Weights of a small mixture-of-experts language model, trained from scratch on English Wikipedia.
Experts: 144 tanh GELU neurons an expert, 4 picks a token, a softmax router.
Training: 368M tokens, 7889 steps.
Below are experts of layer 2 (counted from 0) of a mixture-of-experts language model. Rows are named router (the router's row for the expert), up (a neuron's input weights, with its number), down (a neuron's output weights, with its number) and show model dimensions 336-383. Each number is 128 + 24 x the weight over its row's rms, rounded and kept within 0 to 255. Numbers have three digits each.
Before each expert's rows: a language model's description of what the expert responds to. This comes from a sample of Wikipedia text that the model never trained on.

# expert 27
Description: Full stops ending sentences, periods inside abbreviations like U.S. and M.O.P., decimal points, and closing punctuation such as )., ".
router:112134111155130120141104138184135114114134108089103135136174116124106133094148137145149143188167166175146105136106136100085088118143121149161180
up0:115089109128112150101108161106131116149086114104177071130131128162136118134144082137127133148149129118129116132096113143169115158174136137145139
down0:111127055125165126120144135154103110151136108102150118098138133094146128146191124132106152140123112129154123105126126148160164144131109083118115
up1:134099150107141143138126115131124123171111173144134144102143123081156102122110133126143071131119137108139131104132137147137107122150136134121150
down1:157169149132077112140140133111107108117174123151112126134140119161127138113063114136142075125102117089147091110118174136150091119111156140133138
up2:181107183100124110175144126131145173164157180096127150152110138112171112079111158126094118108091156127092140133143081138109138192117108127101130
down2:127125147100166128104149116144115152111126139137136136119128159135099147102105091129122137092130128109151106160102126097123166136143174143124100
up3:143152132104145132143139173115139078143120130125183127095141166156149117117155120171125166146115166147143145086079085089139128147106133158144105
down3:119084113089126112141100130162138120154097137164047144089116137123179124128136179123120178117139124118126144067085123103116131164119148097130101
up4:117104105134105123150154144163183097086133173113142089157121146139155135116123109142156147172135131131159116151130121111132152141119130130116151
down4:100166153118144176099120151146159089165144092100142093119178165088132118160117152153123070139094115138099118116142144125128094112129153157117133

# expert 17
Description: Compass words and common nouns of geography and buildings, such as southwest, North, Road, city, area, building, Plan.
router:162125130120144151081111121151129083131072120118157122125118103125090071130103119147123123108135104096112121135116153105149098087121101129171170
up0:135115141097157158166103111145091141126078069135129107093097130132119100121124153134116144146092121168118143127119126117109076126148098123136143
down0:142131123107135138123142105103087108189116095125153168123108118117127130128145143117110117130157104138063161129150141110133111121103113132139192
up1:152148115091138054113114143161086134083142139122202106135098108129121138106142148120106123116162147122168131092091138117121131131084134129162138
down1:096141109140128107184158128125125140114172088125124101133125126140130069144168121150116107047096107129134100120180143145182100117158119124129093
up2:117127177166122169116164131170108141136132117122132083142138099132095151138127128097075118141102136173107109096129125162122135136096147156118165
down2:148086140086168119123125138161135079077117118137126159152147123142134115111099062108129112142131116150129128138146098101129144089106124103095160
up3:141149128141110136090172150131137084155143156129120085161106105148072135140105115104103150113111100103128163142172124138148119127102062123154158
down3:146140159156154123086175105157115135065127142145123150134102149090155143163127086112165106167117092076123145103139125103134098108122123100142103
up4:118099105091135129134155118146140138088104142094105172127134132106117160109126145123126156111167121118108126134153125085149105132154147112140174
down4:118085097092145078131160126092127121104139149140141152131125162133151105132126132122168101082136153124188152149144103164148103129109131118138151

# expert 28
Description: First token after an opening parenthesis or quote, such as if, both, f, digits starting numbers, and codes like USA, ESP.
router:107110146154146120107106142123139118115166166158187130105118123100199161117065130120127143148094113142132125127127129142125148108105113111101104
up0:118105153104133127179122092121160130091149134117211123103166124096135138146102151106191119163134150132115115104130110137128117134111103108106136
down0:153127111153111106072140117107091196134176116145104148084088157133089150139126150096120145130123148132160121119104133125093136104115118126174101
up1:124132141096103098139137172186124124118138130124106113097147152138097126184125118106130106091131107137117114162133143116137095151102096152142130
down1:106158136128115116160121140116110149131152151136136172103112125159180147169171170118154133111140137161168108174117123088179133091104121157094147
up2:150108164171139122136107125152119163178138102135135116115153092133114140121161085099123166138149140145147134070135132183077122116110151141129102
down2:120123130113148160132105095157140114148197128089120138153104134114108106093151162121152132112114160138135134130150139154106152114156133125134115
up3:143134097119171169149151142121119094172140078087066087101101129152127102119103111133144115122117154133112141113146140129102132115148082117144136
down3:145121124157159122144103143147143142102122160135097087107176113145084116133133136157109118094100083146159143118101135152104152126178163113123114
up4:171133117126070123107159087157132140144134127188116140127123108169148128096134116157092163155135135089099146152129099149117145173093120119104101
down4:142122188107076129162119112150136078110133178102137154131107122148141116088128144118122122151088083137140135101115140093146099162135106136133152

# expert 7
Description: Periods, commas, semicolons, dashes and pipes closing list items, numbers or table cells, plus Latvia and equals signs in notation.
router:134137110134145133137186124165114082106126119094122119119147125138128134109103128147123102109211129128111130118133130106120124138131078144149104
up0:115160124141192100159127131089116197125099161123137089153153137102094128116166140166149127097098100150122154130147138113113158118158136115152133
down0:146096130078103112198139119108118057130095129148160160115141146101157142129192132143153113148155124119116134166138156112101103147093089120105104
up1:124154102090098108147112149090152122121113102117158092133165137135127117161065133120109150146144137148123173110131118157093105141085112068116130
down1:146191174143116131135124167101164120095120128179132130133086112184131134135129141128149118149111136130123104137125122126136156156113136125172138
up2:132110157143146156169139144114126132133140145163107114140133115090142117151132132085138159138109188127110141127113143132107159136126158146163123
down2:110141111149129161130139171134123126124106144122138110111122122145153122112139120142113098166090144136133126104099098121131130137130175157100137
up3:100129134142144094150127121135163078096170115051138146149115086140121138140085177144140169148128119102155158140103106129143135145127117127112177
down3:154134106130154135117072127146157147102118095088142162139164095111146154121092157103110120084107142163120098136129152135099117134154157095118105
up4:135130121124134160117117063130108106126086079165160139159141104145100131088160106157116178083108096148084137109137087129129138153133110103091176
down4:109100145151152147143104173113201119089159152130128141148096144124144086155093126081103098109126109128132127114162091140151103126112129097152093

# expert 10
Description: Inner pieces of surnames and foreign names, like -ich in Kulich or Pamich, plus apostrophes, initial capitals and year digits.
router:131129106146149137180164171186117129099098122115099124128125134137102120153088130141117097116158106117104091136124143120120096142139098156154095
up0:165122131093137157129098119115128113171101146114137122117139150162120153112131134070150154141115134084136090108119152160133132129126113175132148
down0:128110127157099130132094075126124121109084133109139158112130172097095128124168165163162167154108087081122117149151115079131135099146116131128150
up1:129146134139090161142133105160159128112107125126087126137123109102160136135169091112118124121117109152132114143116083112139147128173143127111112
down1:150139136160109107122110133143165100070149065192129091155147108146192130163150149154168118079095102140141122149155123144171117103114168068117137
up2:124150154147149157124186101180145172127130123104167143163151144172183100098108109103135106087132075088107142106103118111061111139105100136130119
down2:093082211173141117165184111141113148150135158133144118131116127132157117152119128084145096130109142142128120106135102156188117119111138120138120
up3:139186072129121164125086105147103138073142124096156126154130126121153129120131125134173153141136124117133132100113130139130129115049133122105168
down3:062118115121168135118138122133148114136126122151120123113126139126167145126139137140112144144129102103143141106164123137126106127143094109106101
up4:144155119110105143088116114121122137102089133155154115169189142149152129109055119125127171098146117127152102111125111089142144176096114126124160
down4:138141094161126128093061173122118120110131096120131171120122121120098127097183138107150147137121110100108131140149123108156187134118154128141122

# expert 6
Description: Prepositions like of, from, to, by after nouns (far from, lack of), plus "the" and mid-word pieces of names (Obeyesekere, shilling).
router:100146124109120172126150175114124069102167110143115117130170117146113062119105125119111103125144120145100142136110162134137135156163119139144099
up0:171165124119089125135078154100129128153133156167119099135122092122121144186137140120130130131145130122110114123102157139131148159132123139128141
down0:120107154111113111123126136146118096146089117162140119150096122104131153176158114095110169136182103082101136132119117108128173106121166112117138
up1:108155119110092152067094108161103130112124140077131126106135147100117135140101102120076115122105148125138121107134149144117127115069152098138087
down1:119141123084118102153112116145150079137121138134166114117139148122134139163093165143150096106122127108114119097084132156130135095140157125124164
up2:122134098132108130106159144120104087113104070077152084125161118113112119116112122145104144137165128146123127102190120146074112095108168137082119
down2:152147108143114102111172119120118116125123125135107110118133102133124151106128169160146150147136124084121111125106150142118112110059138089108142
up3:093124131133117097109110134111134139114096088119088078105112100151137093150110136140112103143092102123154173189133123149103083115120126185152114
down3:111106080093111117138120082160124090124151151138106159154097104064162114126098125145137142141124061115108125133136117113111114101123119118156111
up4:076144078137145123164147125096091143144146124161142124119152136147182105166149131124153113147130169130125143099121178164114161122152162127158163
down4:134096135149086178126120139089137169101106129127092133130094137093163091134107141118121136131141095146136161196133111165182102109158162104104103

# expert 3
Description: Line breaks and wiki heading words after ==, such as Description, See also, History, and table cell separators after line breaks.
router:145134143106152154165092153094128141095130113085207137125127136136115153158163132098117097094164148120127156135102149129126073144139176150123145
up0:107163128144104121108112142112138141128115142100163132148116161150108120142126126139107160126140091118120162129176132102140120134165156135084122
down0:151130134096128157145095147161170139129093131125120123089149165162173083098159161163109126124150089130095154154126128099112124122119139136144116
up1:124143130130103137122126117160146108112122147090128139150174096149149103227115160064150128122152124142123144136146132085110139187100157122126134
down1:115146124100137128185119140123146142119141139130105123142101148141141088133076129133131180111135136127089169191145122119103148142116125134109136
up2:125150130135154098096104097161100116109125130156105134094142147100105077109107111122160131123109175112106167105105150123109156103086154098098163
down2:138093106145127141111141075118143115164125119078118109130094151129120101081122151102128142140128126160134107130120126124150091157130141115140160
up3:146123122134143119120119158154128126141107088132166134144120113109155102126150113095131140111100137122138087189161158105102148153097129130066113
down3:146174125148119134168153105128151108130133156133116114131135076149119115086102115132125141151094146100137135134137122127148137149109148157146118
up4:093143100154160145131106097133098106112098123198131126078157140130121155103117162142119142117111121108088092123163137119122157112097135150139144
down4:124123140132127153117112121112160147132096124199151140130114139156146095113140106140134127161109145098119130101150156112155117132133103095104092

# expert 16
Description: Newlines, pipes, list dashes and spaces in tables, lists and infoboxes, plus bytes of Japanese and Thai characters.
router:094135131168151149131176123149133072095106155118155131130134121145108137082079144136083108124161131088134134134133114128140117141138087119145138
up0:170069135167117096133138136122106161119170112143122140146109150142151152098122116088193117145137092089150146138146133161133141117081096101116148
down0:127125155106137167099126140091164133122122133118097160137109145130132097099147144128133139096134094164156102101144154136181125131145102090117139
up1:131125134113114136153158137113130124110117124084149140162132122170103132073090089144138140118141092123134144151119110110150177122099071148087160
down1:120145121133121104113109116107122075175148158125134099130094084085157136176146140139135113078156181132131126106112119128119131099134127109131132
up2:087146141152148129120114138084133073108121113130141130122174142112176132152104134121161124149099125092143133115135106126125163121097163147140080
down2:133112134143083152124145117156129134134111163130093108148133117131102118098098149116105116113137125179104139068124168114112103125157088154131152
up3:153161141118143120095134122140077088099127141103103103141141105150109131161146123096115107185133137113150140118087095169130128139122134124161139
down3:131105128132139117140162154163137123126145119132131135135121139128130145116141101207112110115092114119138090134118166097128174110145141114144130
up4:103167085193093132125115151125130152116132139141140149067104155114103178099144154123145127135163159121136146130157166101117136109126140101159131
down4:115093097079142119131149111155169121087126131129125169181163138132092158117178141115128124158148105151130086135106105164188118144109120138148107

# expert 30
Description: First fragments of words after quotes or parentheses (pl-edge, pr-inciples, div.), plus an, the, own, and infobox words Preceded, Succeeded.
router:159134153178125112103135138111144112131147119129169121134137121094147095102116152122141093144198079100087136137127146186127158113109116119128095
up0:127149123094107106123117134105132081140148150110159177164101119107173137125087125103142174177126123108148101108118119123129140145118073125156125
down0:163121138168184124127141127147131144142165099145127155153142123155112150094091170103139120148141119147112132116094088129126161111111109094125105
up1:119150149125119105099109098125138134140135168123176132132099125124166117125143165122144188156141110091083114097133113124130115114100108098115087
down1:082131151145064123083089125150098182110130109143117119111128141130128124124100129083097139096168113155121120084119127118092086099162156134172116
up2:129154112100127102108089172149107098137158115129130094169120168097100112136121161139154090172177108097154137125128134131112141105116120134128078
down2:088091127137106122148106121101114089125133127100095147094116113165161081090129113156153126141118134118096136123161071097129103147131107129072152
up3:168143151170119171110131129116150126126169119118127091080123134140149125105135110125128119144116108133149122132135148127131101134119117114151115
down3:084121144160151092124156143140110138114114185182118102118127127150138073107130135135112146134111130107157142103120141138146118115091106109148143
up4:115163131118133082173115137163126142150142104106134134140119139100139131166150147110149127143163111083109152147179133135108128082100110093082097
down4:114114114124185114113143141110158123137122165121108109123096143125161144113100140104126148104113121099130090100173105107144110162113124143123058

# expert 12
Description: Topic nouns in sports, film and music biographies and section titles: career, team, season, film, coaching, Awards, league.
router:123118157089118156117139132098113112122179167093121153113112151129139167134090120113116113158116107067132152150140104139109109145130129130123148
up0:131136149119145113131108123151115116133084128104140132106148086118127083075088112160157122087160080125158173136146139137116172106112151159074094
down0:136139141148125111104091105147109142172141077112128126107163114119120121113115143157135156106160100101123127155135136150168135116118088141117095
up1:121100171100127114122163106161130143108134149119075150145112100118118112157115146116117110149134156108126093113120116126181102136108097138100140
down1:164086154136123133145128167112109128109096107134098148103147148115136145158103126140128140116144129133145154136098143138161140122121105153155135
up2:157147152108121129100185139121123144112147131124141105120119124195124208131105126165120151125124162135143110143088133102113121153089144105141154
down2:090139133086139148158122152170148133110147136195110104103155091097129133125123145130130109128190122163171105110103148122122132124149137158099133
up3:136118134100095110124088084141111149135163102153119197137136186155129089104115150121159185135122132077121125176108153153142107137105145138124121
down3:130145102130119137118105144129155144123140103113114098096115088091087132146107098143147095124121150152129188174114102179114091135120102115095122
up4:153138124146126103076177160145110157147146119141063125115144138163129152155151129086133148136116116154109117115121104134120128129108148120160133
down4:156092119127097145148137135134100160111156117146140123142120095092117125126151157116128117146160124152147145119112085124122119113148137101165128

# expert 20
Description: Words about birth, death, age and marriage in biographies and census text: married, aged, born, died, life, career, months.
router:126103156119130128150155123095138142148127126114137128109131164135145101090082152146144124109159128128125194135189098145119119133124120135100126
up0:141158130152137120121108139161116105164146104142131147120126144135153128135127144104169126166142116124115109115148097158101108122130135199091111
down0:097116141120085122136158118162104113150137108138110160120135097144111139092116119131112122059156108112108157116131127142168094150145090107128128
up1:138134103100149061123136122097116125108116116122205124179149129079155148103132141112139123147130123108138163137133095131170146150151113142112112
down1:172150108168169094125112097140148158098121109147159149121128118112102104149157129158143137114082162157111145140075122137146132153123147079132118
up2:116156126173128117176136107124098151124113137109151108131142070075138147150167191114219139129099205131153094152115141093159155127094108130182136
down2:136169124134106119126116085074123175161098146122135135131126137112132121123160153115145132137162162122105137087082149171152137102152137142081094
up3:105147143120123131143134152131131101155125155168120117129106118151087105113098131119137132127118130133146136103146095123116145090174117159071135
down3:131093095117160138128098125097135144130131160103149126102088136136128110130112139069139113088145115127115117080154121145145083139162133116108075
up4:121121079120147107144106171113125161092134125108112081115173152155166143134131124127102123092128115123127175097115160106135094123150121121160142
down4:111150144102135150143152127103176111116143126097139098144120118077162130149135133129140098128119077134125144151128104127123123108123139127117112

# expert 8
Description: Content nouns and verbs after the, a or of, like access, stop, charge, removed; also the, table bars and broken-character bytes.
router:117136118155118094115136166158119140139077124107088132145112146149120114129103110130128128105109167114072101136144117149140109103116118100174165
up0:094126144135086110151134121131153141124139114153125113145072097135147173112120123140135150148148176154129126122124137136161123149125117118110140
down0:107147143074117121176144111162167143123135137181158117126132109138149137140078113162147083104106172126142075149152157094133110138121130110134118
up1:100139124151130134107108128190090138149132135115105131142148055134162112166134117177121106109155185154100116147110126130124097123078108094115146
down1:115134112102145138134110106157102125061099144134126097085085106186138121122113109121138133157113144075116142109133145079139137151147101110094120
up2:134117132127129144116177126173103173116101173124122094196103136127133133188119100098157105131114127080126069148155095117132158162112081129133114
down2:111123118127104134143153115137099108130188160134143129107112176169109154162122165113123086094090118112090134169109122083096159119136084094141118
up3:089144137111109138132106139142156129137111152096116097109115107169148103121119101088178153133092148127138090129172129148129108130104092176117115
down3:134164178108141145152138126147132122145103106152110072142122112091106129122112175192117144109118123080118122131108145138132109129089133109113149
up4:138120120101095074134139118117116103128119151101122105110123094134114131155136143141192122136099169113091124114130149126120135142137101120130164
down4:107166141114094079103122126124131131123153144111110113159122167143136132173098124193113121119132132106132102164140114145062114140174121097137122

# expert 21
Description: Sentence-opening or phrase-opening quantifiers and modifiers (The, two, other, all, some) and prefixes like Half, Semi-, mid-, un-, non-.
router:144122149097103124106116071141141131146109093158154156121130083122138127103147105142129129162156125103143123127101138171140156124085134102067101
up0:130118148105137134130126114103146097145118169122153164118129100070099138074105095154102133156124147192201114108104102173156145150099136109102123
down0:150131133143148129133103133081125131114107103172149150136116110122131113146129082130129181144157172151139094133093146109181149097128151145133139
up1:116113105078130114110107154099111139097144178154110124157103130146111136117119121099153132120108141112122079128130126138098141151145103084149177
down1:117134133157180146133168105123097138123148133128117090140125093100104114149138116153135071122156136112159143092103128107092079111132080119144127
up2:113142161102150125102072140192084137138103122217139083139108155099115151151105121123159100105121147101160149085124108130126129112103076157158184
down2:118163117130128127123099158148150106132118132174111126114149137108135158135120130130147096143112150079107103100145103118144155113179085133078156
up3:156128106121131146149150110117135093155112121142156127141110110136169103126100120156086085115126148140128179121150112123071176143099138131121084
down3:122106102077093154133137120146126143139108126155156127094114103103149092095134155146139108126143127134111140119152128139118155136100143126151108
up4:115110119090149089139146133074130054129129162129091115091164172136087107112107132126109145134130132104167192145141138170128175110147169175086087
down4:090099138162162130143126121134137096129150140153149135088124149142119156074133088159134123122116122137148135117171123138162142116137163098116111

# expert 9
Description: Verbs after the subject or after to/before: was, is, had, been, going on, continue, anchored, dealing.
router:102091123119139127133122131111145140120099127150112124117088101114109135126168123122103124129110136172140133139123140140134133091164160114125092
up0:123104165151080142183147106142123159144155103088143150072156131164174145124174140104126205136125114130121101100085150118134167117141144128152112
down0:082118099124102131133118117146132107132150117116205173142121150119145097088092122125145085149126132111127113107062109093157109113118128119106157
up1:125149132117143123156137137134145094136120118121105134135115169109112130140136145137127107108090165120156118083120126128145132126171091146121127
down1:127128134114166147164139129167135098148077134112153067130146092123143140129139090187110167087110158099157081130116092115123129144146116143107130
up2:113092130148154138169118126127097124140185126134146096109125145121148191143091144126146169104090102123133151169142171077118190155165165092138131
down2:126128171134161160172140130113146126154126083131121177135143144147115123145098145150135146167160092142142107132146080135132100146127105120171103
up3:174120148132144093133111118125158139162134110132143143128115089127115182105095168121136149148082133140172193171139134133134149104121139168106138
down3:112128132174131106132156147128111154165113113124146148105175145137116155162132177109125156141106145184141171119098104142148141147120095124095162
up4:092124143124114155112107151117145099152122137121110118126099145133122122160168142135113124150142144118078105121110090119146115149122092155107112
down4:106090108119173074164154103128116137158137106144147152105105184181151122121104149150101171180140138126142129139134135146180168103165088154129120

# expert 1
Description: Commas, periods, semicolons and pipes in running text and tables, plus author initials and country codes, such as M., TUR, KEN.
router:129138115143148131140197133155114080097124108097120119122144128138124154104083134149112099113206123138114123112139124106121116135133077141145103
up0:135131084150130118120101106101062105095128098149137126156122110095121090148115075121107199155105139097127172158148145128140173125132108116131139
down0:128134161168155124159116083102090134120154113126133114143190114092116086106145134178161116078125112133115164083125157095131116158170151136123138
up1:097156136121127140141093134110129128133134100162125093147161104125123104125151123119119100094119135148115112125095129136101134145181125157103130
down1:118175094136155113127149131145117131119109122168113147096097142139149126181102070079134166100122118122118112150134104134107131132114122135133148
up2:121126133140148119134132149170146102118150115103093170120128163101176126093166089104106192120142109104123124066114088155144114139105143129126114
down2:145143114186173090141084141105145142123140131158149157126135101135127113110143140119120129129135101182149154127156124132132129100183155088087152
up3:147140112131149101122138116165136151125115167103152141145113114176124119096164137164144097127108100131128107115152155110093149145121105106148091
down3:088128154133106083152147127171158153153112135125112124131149127094118130163099125144115114157103124148100160106127109132130129123109139078134156
up4:123130147144119100110127148124098129128131121134153103127127131098137163163115108128143101167124113128117149081136115142152098117164104127102146
down4:136120135122121163130132096071123140157165107106174109168118120135161120121141173186146192141145219134128140109126092139126093130088140140129118

# expert 26
Description: Function words in running prose: is, was, are, have, be, as, also, not, such, and adverbs like especially, purely.
router:102150125108143181159127139085126174102180118148086138132113123099120112100145134118114101140123134136167144120123139095142150114136164102136110
up0:155131102150126130084058123104104137161122105154110124133148095120147105129098107133140145126108090099166121158188175088111140137113133180132146
down0:155112134156140144135145129135105118102112095145106149122114182152100119116084117115152136138138120144071145139111101168069110128111130129109101
up1:112122107123115146100104119118098147133103146157089107106099150118141114130123085131113089074119096111144140102151155098154081133128148140147185
down1:103136073089155124095088154129143166150119136121142147164138136115079088105160118124178110173134109152126145142164098115134139184138118124123157
up2:088143141119142186131110111165113182139145135144097115119115141177118138125111126133135107049121145157108161125152108131099136124153129138130132
down2:110139089118159118128125127142137134126117138149103132134105165093107156110131108152139134105119114161136151143151091124126166113133108099109132
up3:174118126136093156078114142128101142136169101155147103160139161144112126146134105092122128113089056137149140144096129119160114096126120161150182
down3:154149104115139116138095091130156128129121124117151134152141120126122146158115126154158184108144143128152145140051142109084142094120113073122115
up4:119139108112128116110182184155136122086174105106100187090128116170111126145111110163151137107089099104161103106120094122100122154131138111146114
down4:147145124127137160113133164122138118095110160148130134142144158153129085120117111152128097170148114086123090097124127108129114124155081119114119

# expert 15
Description: Relative pronouns and function words after a noun phrase: that in "everything that was", plus who, which, of, over, about, between.
router:112119123108111129142154165171121126119114123106084146132142091135132101089170147126103108112122150143146165125113112136144077127139135121154176
up0:109103116153148118083134115132134130143145127133109129145101117129158169133106152105145152183119150106132081143132098108156102119122119137128164
down0:116134113097114139111105124110119140156140109066108112126128136169164156147160151144100098129129115125120159132101125091145134107121106197159145
up1:130158161068137136138129112135134198161171117137136105140082090164093103125138139114131139110131128121147109146140164093165130141137096134127154
down1:165121109145170138119117166130164134137138142100134139087128199136160106116123125131100111110116125125114078103089130129143093111134102146111157
up2:030145132156102117156146106131072112186116155146139101132146122121130099134178102141151164111147211128092115081115170115134168104144111167102118
down2:123135151099132107109122112125119143136099148141173111106118131127117148113124096129129133112124151155130118123075115118164183129132123134138078
up3:129104147159094179151116140139140095082126151138125125098125095130141169109098153140126152149131108129127105133115103156119107124137134090139146
down3:103104139137166100119116120117110124119135104119091144140139112109162134172153138130181115101148140140083103096127157124131109070154118123142076
up4:162115153094156170073117101116111098114120120106127089100126102118125085105096151156097108119122119155130193091117090112122142141134121143090168
down4:114130152122109143185128129106127117144147099121107111159105121113142121125124127106121157149128117152112118175105133126150176139147112133146116

# expert 14
Description: Word-internal consonant-vowel pieces inside foreign surnames and place names, such as Kor-ost-ylova, Kol-omb-angara, Ibik-un-le, Zadv-ors-ko.
router:149145101113146100132146109127133079131097142117076143116140073138106108163127140128130108114112130134088086129144140142141113165118097105145153
up0:099131155119115121089152144116095137132119143109149136164112134133131129132136082086140115116142127162103122136113182170142102131183095124127126
down0:150118149137107138094137096120157142098087081145127092128145137153150173103160172154160119098110150176139123155139162154170132142144139126094151
up1:127131136116109163154123122136122153126093188114104102155102120119153099178148122116120138148109161155070102118118145155142141180126161146174137
down1:172077112149134134118157124116139128102124145118104172119109147124132114102144138160112115095155121145076185160086123135120110137127119140090126
up2:097137148124131141117106124148104160118143130146144172137121129148099132120136066122107105101133164088103155117132110095117138139106121114153125
down2:121139152147168110095140139096109119104103106133115115112116119181166137088130120112126104108088111143117174099146130127131139121114034107136104
up3:105135107148100131141133114083098145132105190113129108102124137092140154143128118124122136159136086117165110142156179143120124116146152128108075
down3:159087147135120133127106105109129147155158126150141115141162101111113123122089143165135145151095127140122114130147125100099160149163151131138068
up4:097123165184147103098108102113138119128138148130145108076142124120104145153158165138106119154110134149124125110138134101086161118100079150139080
down4:129092147095117077120103155108146140124119118190167174098152095141138118140184142092162151095126122128121158084122145150142159125137093088190149

# expert 5
Description: First words of multiword proper names, mostly places and organizations: Los (Angeles), United (Kingdom), New, South, La, de.
router:100163132119133160109124121196131070120075114155160133117126121178158106146108091137104121158159143141140108116109149142108110108116141172129098
up0:105101132158175137143093174126126143124089117145115107160120148094168122138142126131126132060116143159146190133153162153148163123172158112121138
down0:128145136158159111136111132118146166095128154166064113121093115093149116151162143094142125104180159142136115109155165140132158089158109136140141
up1:097128151145087094094095142153112118137109129125193169132156151172093145165082117088113150121107139151105133109119122120085138142115106117127093
down1:123134143147081118161147142111099132126107075112117109119113090132154152116163114088103147123177113154124123153133130105123162146095144156103114
up2:144131105128140121118093111147120145112104117121119133144086127134148134153124107100100155153133147109145101099057097157159117118101104171110152
down2:114127163138104092131161125141139098079089131164142136141140096105164138117152131129122071116107111160109148138164168078119130128149128146139097
up3:154150104142127133096122150132124105126142118122100106105102122121090105107066114081137187141116104086154148112154128142144156102121102097102097
down3:119174164128087136108099110087182088118138160118164164150098114102107117127104121159120128119115169160139111083168106143162138160150112149141166
up4:167126111140166140112171135121185107137098124117125157145108135161166111101151131135106081164124129154156119129133112109106081131139139122110131
down4:095138107115139108075131142123069150118141097170173155105079132131126143112139115096122148124135119136143162152117130158112138147110118127096107

# expert 29
Description: Standalone space tokens before numbers and dates, as in June 2021 or Born: 26 May, plus dashes, minus signs and table bars.
router:165112116106126103104099164123127104122102138106110136132183130106122136111138128143189150113108180083081111155115138077140104114130168126110090
up0:126129123107140118108148139119122118199127137119178117163098169136110153140113109098106134132164094112133122145150140132131124126077128149097118
down0:154143161143141087128135125125153143162120125111144132136141146093131133153175142123137108154165132168137130146140116140115095104109111129090164
up1:119100118154074096083103113091133138138124144119151132132161109137142128110144134087133132112143160137089148131179130131144111118136143093100150
down1:133138118122169135111173133157131103157137123109123125113064131098142139150100131123100114115089111088124109091159128115121110146108088139149148
up2:125093177160095142134174167157149139126129111111090095117139109150133076146102168091137147142076068109152167117157119136100149122128151118096120
down2:154125150095150088138105106110149108106103075116095137121133133128119129103119144177060103113131097128135136137162131087161145105145130148143123
up3:103098129145105120121103121168103132074081134153148130139151129077153104150139110123134169142083136098141133150136082153114117120138127125136072
down3:113139111150126130144145096152161127090124109108081139155126127154124100160153134120071086131177119135136107137121142163083122163137109102115129
up4:156122103121145129135116106092108100092115182097135112147163115126123123128151136124150125133130084067099107153140105134085165136113124118142171
down4:132162108129080103159128103092108156141140153099116104130139156134144115118165136119161156109122094111100120118147130123126184113131136149087171

# expert 22
Description: Common or team nouns after the or a, such as team, film, season, States, Packers, Vikings, Cardinals.
router:112141141116127111167114093116106133121116127129147106099134148108141129121124066128111164153116112080136099101122099121143098123155105150156142
up0:138134134129107113094121159104138107160141081156094152142168127147143125158153103101131126087108115129144127156103134176106104076120158149125129
down0:164092114122169130162119119161117098170073157104173127149127121092100095135148127172137094147148120129100174129133106126134157099158122103129140
up1:117119125132107105150113129151117120137153117115095145114123113120152123160113158122154089129095136093114090140116134129123122172082121159113113
down1:149138114153155150152116136087142113123147103137109101134104163137149169101135138140141093119125110083138125135108112129145142140086126141117100
up2:133147138111104142160175151126119180128092134123115144117143138132133147126113105140127124156121164133120107138127150135148122115130102114125175
down2:154109107113082121117133157077095143141128123122089138147174068149151125137129103089142141136163135147159111120146169142123137161121114163100124
up3:099153133120127126150171129120124122107163144101155107114145112135142132134139115134136180168122194143153119119140123172130167089139129111123096
down3:146178151151134130135147123128160116085142145157157138112122157159148157122085129164113137130147125160124102114091058138110052152144112117150075
up4:112131124173108127142146136108137170213134097145107098140132092121075127118116151145130088128113150159145113125153139086106113136128108101157132
down4:113104143144160192156138144090122174123122117122124089097118120125103167138119153113088120153156137105110124117144097145103097158124069137139077

# expert 31
Description: Geographic nouns ending names, such as River, Road, Street, Hill, Town, plus final word pieces like -ile, -es and some digits.
router:127116129171149140153144131158117073108141120102108143137138094171118126108090121138098089093107165134110098125132122119141113133134084144154135
up0:094140166104128104138118120107107166103138074153109099167105140150149104151137083112173106175121122121133126111120142147168109126129090121127154
down0:143112116146122172120122149124120147127147139160123128127081129161133146138138128169157122129163057114161069126089126138133107168134096120143175
up1:080132091148139129142116155137136118145161158120118165150119108140153099090109107119120142168135142140131114125107168137137124144128110172130133
down1:099152151094122134100131138137100138116096103147129136134124205178123114106119126157152139181142111120105096121102117167150095113122095134096113
up2:123134118166118135113118135140093132119103137150139116113133133096180115131140086146103127149125127104133130123118130156133129203143106086156101
down2:092129091086121098116146159145090163129121129102099116117123124100115167124122165122106148138145112095142115136122122098121147083099137145154095
up3:115103130138120099140137121108118089132169103162102162172127115135099148132132116092128102116128133115101128145086113127104135117161164117161128
down3:130161165165123153158114131161122092147125140151124104125094114183106154118109156204102112129147131149124112132065127135168119144132140132121163
up4:125085150109123170148153129113147126111154157149152128148099117095103134110141112134118158171133125110108130166112144153118116143165130101123133
down4:059117110088138113105145117189107129130137118141108133146131113097109143161127156127133110115118122074098110110114106109139160164117142137123138